{"experts_per_token": 3, "moe_layers": [1, 2, 3, 4, 5, 6, 7, 8, 9, 10, 11, 12, 13, 14, 15, 16, 17, 18, 19], "normalize_top_k": true, "routed_scale": 1.0, "router_z_loss": 0.001, "groups_per_token": 3, "lr_router": 0.000808, "norm_eps": 1e-06, "tie_embeddings": false, "optimizer": "muon_variant", "lr": 0.00126, "beta1": 0.95, "grad_clip": 2.0, "seq_len": 256, "steps": 4841}
Below are experts of layer 17 (counted from 0) of a mixture-of-experts language model. Rows are named router (the router's row for the expert), up (a neuron's input weights, with its number), down (a neuron's output weights, with its number) and show model dimensions 192-255. Each number is 128 + 24 x the weight over its row's rms, rounded and kept within 0 to 255. Numbers have three digits each.
Before each expert's rows: "mostly gets" lists some tokens that are sent to it at least half of the time. This comes from a sample of Wikipedia text that the model never trained on.

# expert 5
mostly gets: "\n\n", " Robert", " John", " Chris", " William", "After"
router:146055151114102101121109132115123106073115159185107163136125163124120135130126148103134144098141169085140139163146097125148100141094125099116135111089117134098144112118123192123135113114135119
up0:190124095098104111140103099082150110119097164165138135139110118086071106131167161121109103089121141152136142075159072148159139167132144126104150111141172126110115092134142175137111136111129134
down0:137136140156126085113122125132128111125150154126142157118143107160143161146132169118197125127142062093097115166126133150109118069096140132133119138128163125122097164124074128128120119155102127
up1:104133107118123151187118143152138125140120110134103138161114127089101123111124141164107140097145147143121112157118090117114107130136109122112108091125137135130135104113099126134129109125118145
down1:096138154139116107132118114091143164089135123146146123109143135114106176131122102095111148100117120119104161176159107156101152130109113134121115152155105143122119140113094099099134149117111110

# expert 3
mostly gets: " their", " more", " known", " its", " used", " such"
router:159158105113090158084094148131112141133157134170103151131121126151123130107175158176162107156170178099133108136144173123100139140102131110142122147174096121112111117163155108117161133121092179
up0:163115085100134128141130118117131158161119148114108108114147115143102162178113111112148154140084137128140101098111146108117121117083166164105093120127138138142153123126104173135196122147136153
down0:164146108140123124103133097102131152107183161110138069190154134128123112074171144106106127099116143114122107141085159114151099106138115114109142112097126100149109112106109177135165134132132144
up1:122147105161106105121134147146132088164094117138150147108155135130136123096095165145127121193139068122129117159122160099146134109176128168151091151104135137091142104096096090142145139140089122
down1:160103118137145120113094179094095131123188121117128122122105079118148155108106109127131093150170139087120186095103129147131143129128106112107163153092163119150122155092087071122123129153108149

# expert 15
mostly gets: "ș", "ka", "ara", "č", "ez", "ji"
router:131128152158154124144141111104082157127131116148092185166168133122175123124155131149151155114146110129143091122146105098088103122114171152067156117122132106160136104085159132115102159147106143
up0:121126123152157135136086116102131122088119145153078179123116124115143111173134154134138096119139093168145125146087108054105116144150153137163148128125085108130104110153117153132123149115092127
down0:144122109136109128127108129127154127156159145147129074134120138096107135079125093141126155142121203101177133102144129109080107105168102148112172126115146163136135104141119103089128141109164121
up1:136104128112111141124137157144135105109111178105128116117118092179104089144141138162139100120062156173133101139132135117112162116119124153087141155134083107111128146138121146118112132128142116
down1:121132140114112168137129095141123082094133166122115143132148096153116102133143131089143103114107123152104119192146150151171158169114134103140164115156168134132179128149124133132137131101130136

# expert 1
mostly gets: " would", " been", " was", " has", " who", " they"
router:128113133142145112118120118113106150135132175142115130170142137112136140119113139142105165122127121142142111110132148127095147090116155119093127137138140160111141162105127131138134135136100096
up0:162096118083162154091136165131137153137165164131129119114127102116138150091120131133135128167151152089102116134102135139146121180095126137133183094084118122132078105107136098099123146139095091
down0:118125144140120165146104151119162106122102116115135153105170121131120152086165152136141124084125142137150133083102122080126105169107136135129148143158117082119140108108180105143162089126103124
up1:104087140113091161121143117124146085117116149112112131164083166081122063103120124135083082144120127120124145121129112102123163124147142144132144125138116120101123094141121114125122120139156088
down1:179138115083131137108100176085141135152102115147088140114135114120131152121130127117123093100156092132141137115129114137134134113135155077106135124121141154129149136129159132103105080135167124

# expert 7
mostly gets: " T", " F", "\\", " S", " P", " $"
router:131116141145124128133114128163088130118122119137099187144143110157136161099098157107138170069141129156168123085192080123134130136161156123109167114160167118163132136153154159148125139158111156
up0:121107120162107125132103125165107116144112148128105098122139105103167155127112150147128151081153121113198140075159097169152143113113150108109119131162139187137131089119135140110133139149137121
down0:081106156118103145120161139153148115132150138109129164119193129129129135147155153101146159130131123134112147144129127152129140134132181102116131110135129147122135127132114115137142159105146147
up1:137164136146085106106164112170117135132124142133099139130172149143122190124161150094130138160147148142109109117175097128181124167142135102126152160147176151124153095152137116123103113107125116
down1:127134133127107105119179102120160130132126153120120073163119088103084060155122111170140139126110128103133157122102116159135135124117149111100179149149114123147150145130060162147110135135139122

# expert 0
mostly gets: " and", " &", " or", " but", " +", " −"
router:107138127137116071109094162126082118115139136131125125124097160170139187115172090112084127140116131087181088115130102100099102082134135122129126127163108120119129147134124114145170130152118119
up0:129067070129137149156107133175138129112164154102113112084133149139114082170150080128110140110110140130129087117151158114105119138092105131109140132101131116127119159157157137106143182135114149
down0:149111116184168127122122122141148087186177106118130079106078146127112103137131099089146112114111118110148112115123097146122127141123118155142132119100122138155122144136095141156136175136159129
up1:103159100132103158112116174147132098110093156172140146120148146136107141093142134133124135116126061105159106125133130146106120133133109150135089140131142145130125131157123102133177137160122168
down1:150123133152089117100084116121159118098157137126118141145114124112142133114145128152128108110158078151143100121118104112130129120113135105125145102158107140089099180136141154103136124163097117

# expert 14
mostly gets: " JPL", " :", "\\", "$", " \\", " *"
router:122087113109144123103106165124134132136114101123152115135153185094168131138126100101093130113182105140112109134124118083137115109150105110070148130090122126137126120091138135169112179100101149
up0:100121072122127139130171116127106200172166178133163146088126188159117137125115121185145160131159097107125119170166132103124157143173093068132084106125158100137117117121129151151108130113154099
down0:124112150138132126115123119100152088129140156169160093085096104092145132131123153111123130169121142122146139135116110078131078155092106117129132149099062104148105153152146099152158137142101166
up1:137113133111130125173142143107122125141093111115081123130090133129119149146094124097095169112118136130120113115118082074121122168071107109156120077132202108113151153147107114150111154143133133
down1:129151141147160119156134137096088129101121150085110172106123095134126138136116147139117104051071153135090110174112096165140144133145121119121133125058150149188102070143130147137139131141131103

# expert 9
mostly gets: " the", " three", " two", " this", " its", " some"
router:127128103120119134101094168101155158146148119137111148116149119160153088111145125134155159120124134094114134131137100107136142152098095110130131119172111101136135153158125127150130114192119120
up0:149141094102031122130103139143131133143123081101111123136115108146155154129153132113152157129144123092097113141112095134107153174119126150100113149145095111085114123149119109165121088143152136
down0:141143111149161166162124112097121137097156106100147084153131118152146078120185115145123123116168134116140159147122135118134088186122101116147159100108104094129141121117110184126156085084079138
up1:154144164101133122147102175166148155087099111158104167132140153103105134140166164167165124119114124089098136118118120146119106154073111113141177135100163088158113155144131124141080144093125152
down1:123134112143128091120129114176107130146114140058126164159149142173156157102130095159115134157115065148119183113135146107150165149090111109143142145107130114116122079156125116129161154114154128

# expert 11
mostly gets: " JPL", " %", " FW", " MF", " DF", "Scientific"
router:108126088131121121108099109181133110098109096194124149130104106132134187120143088121131115136148131119125137121162163128148127147118124105105138126136091123154127159115139114122111130191117188
up0:147091115115130118115153163115159129109098130095157158140147057166177139097154122102128140103141092125098125127124158111132124096096124155177155128121138144087166107171140158095127134166122117
down0:110120085078126112082128130133122096059146101108136166168132134120128118131130161119145125112159137112094131129142051094120113089137139135118157146143123118158186160126140135125113104113128124
up1:133120090121103133148111148081097153151074179121124143143097173126134139131129147133123145100156126096115124117131129115156107150162089104144131166070148120109109135168172111129120111169145141
down1:097131125134138135119135147091119111115135143130100145087135156093124108161172146150123115119095122111123134119138154098146108151085091113106092153094152142175122120173163089111123138112121128

# expert 13
mostly gets: " JPL", " MPC", " Location", " ·", "Personal", " %"
router:158128108126104110103133142111150123173151149154119169126123152134125140071159107084088151103161147144173157126183127113091112128143163128127121097180137096108175150103141132130209120169163173
up0:106097149170128142156131144101117151156123116129164136126128159154124154161125130097160139165123079164108178134149097098146114157157168131109110106105130147136142112149157105084115084120132140
down0:147117136098117136144125134129086106118128163139121137148126101089130119104162152136121137110106098158116121129109136094138102155076161100132109111133113122158070119148107096149135114123115156
up1:120139093090169090136085152123140098129115136161138182119132153130101138142137139122110133161145144118110136139175143136140102155142148152136131112161123153121124154093170123113124138092125158
down1:077114100154084096115139094141146114131132157116131120138114147141089108117112093111125114165121140126114117127139088125098120142153111149105085155150103098131136186110077121167131105128126148

# expert 10
mostly gets: " city", " where", " However", " work", " because", " power"
router:128111140128080123115088179131124140118112116148143158173141141131102152161171124153098109124115195150165119110165139132086126172161116128131126126121112100120153137099155125153133117127139134
up0:140113141148130183161090098153120134105094136159112169139126113115132149099099149126125121153096129116092158137135099160091115121114069180157156117132129135148099130100154132102166135120181112
down0:130141136152141124182122158138136108112107137142171129135109151137120137114074141079118152121110160121121114105084137125151088151123140129130169089137104138122135131107124120162118100106127149
up1:137159107114085153164117156125124160118160134136118112123129164159119120176170106115147137120122080164165136127124127178097136136119129144096140126125166130105146078130147175121122084129109101
down1:137132113115127141122091092117147146147169138140138136147137113074167159105109129136118079150132127116122126151167113115130167114099134098132111163115152153121128075159178112110144140151145151

# expert 4
mostly gets: " Ku", " Ko", "č", " Mc", " Ka", " Kr"
router:126122114156127163127108126116131130143092151148110174162171160087163106111115119171155124083100118126152081139156102135111115104118145123111119091078122149074128112133179117154156143150118144
up0:116099123103113098116143111178132149121158147146140133137124117137153097148130128134130152104135170054128122129110125206140122159072128163128152138133123159113154166117151098126140132101161187
down0:150126150096160135136131194150126106158121169146133149137175135118108105120140148140144081087080070132128116172131142129127126109123143152149119151109132130098131155175102109144120125128110129
up1:099141158064102147130094120115126159089093076088120141128115153155137108122124119121142105106127152114136107110164127114115133166156151096119136142093144107118102084125130095201104144101114107
down1:104118083181099153104122139103184135116125130110136123120142107120092106161135128126090155131162115122089169096117142126113093152128143164155108140128124092120123109108121151165168109099085076

# expert 6
mostly gets: " during", " on", " with", " for", " along", " under"
router:164151092082136132135139113133127135130133168107144128129149153122125088146155145119119158130121148123138132119138131146143135125147099124134136121161130099130121155105158113165141112109113114
up0:114116119136168146099139160118148125179118144147142125108081144102087132183129134179119106143112099126134107157119117111116134152112124128087101116124123131106110101159122076141139141129148169
down0:108095104145153113106095130118181125113153078149168147086135089152159132127139111096137139110117137134169136123145159145124092162171114128099128145127154154124132133147167119098122129139168188
up1:114124107085102103057084130155089165087130126163161098125123142140114131157133108130136102175135140131105087128150127100152147137139145165142135091144131095166106148099138116097148140104125128
down1:111097131122127127132137091100153123133157103111134097143063142143147144120125134133104153128150108119087122137158175109139096127132175159086136108131142162127120163144133102105142144124142103

# expert 2
mostly gets: " album", " title", " series", " species", " player", " games"
router:124109073114090137103146165111100146174104100145093151096138125118137147122168090101135143085093116140152111127141111083083119110101107130098173087124110154137141144140136120139103129126139159
up0:123111107144155130117124092078120120101134152118130097145137135160121145107098125132133118163142089117096110160112148108161161126130150092115136076128111145134117100136137116137168127172141084
down0:125104124125116065112141100147073081110180149139155108101180111104130111141159167130168133103154140149112114137154148166139110142113142138098097120135105121157112169093182137136104139137134121
up1:131135142118135133097146098126125112103125112154120136124132093149130143114125062109123134080111130136126125159143124121118113101124118146139079106152093137145137135172150111150131171132097114
down1:121143146161134139137115117153088110091123111142126106104118141141088157109080095135142116180107119156091154150175108085171115115104098119152130127136166114178129167097117094142090121163133091

# expert 8
mostly gets: "′", " fa", " rel", " tra", " co", "He"
router:094150064120093102125101126122112143108142145147082150127121142148149133174157158115126139097119132147149147131162120109113155141111119106093122164153122106092186164156198166148135162179087143
up0:109177113148119110153119136167118114154140137087112103097135131121162052141136120167117115153130151159129150068166128110136142122126107078135149168136135136128139141143138137146122126161119131
down0:125096127103105148099194081101139146127146107098117161163135160091133114134122146124141125132114150109117147118125128107121060131142164137126143142130121145152134124155159128144112133125140094
up1:103151150132108110116127127126124147121138140067118122130115068137119116158109122070131194133108131141120174137134142120113154121091139117091142142116103086064128113154122092120152157132093128
down1:151105141140146065118098116143130158064161135124123126127154135114109102140148151177156167139093114102148147121080096147143126121104170109098158147106145100090144090087165151132116101110121126

# expert 12
mostly gets: " Big", " Los", " Love", " Night", " Best", " Air"
router:142118080121121119101116140137101145160112153170135156182146179150148134113125130121106136111179130148151136140161119092117102148088127126128163114146112124138168157107138139176132109094138136
up0:094067122132112152138125123099115125122094152107152148109083096114172099081119118117129111150136130139120158143120136155131157139118104132153115140143139124147130145120047107126134095105105151
down0:064089112107106121157131082152107108062151172093100137129147083119125146147122142098123116139136153126159123087138098143109129161143125134170121130133109069111098094143107134139129149137103164
up1:116121110128153133127139135140092107094065111099135129134135124129122137096169162130143133090129113132096067102119107146120115111118110190142193158122126169089115112171116098100109134094114119
down1:152119143118125083119114083120135128090119139118116131076104114114106109142129133092113171161141142125158113142119117127125120103115094095135124134120089111142106132180086121075139141119144147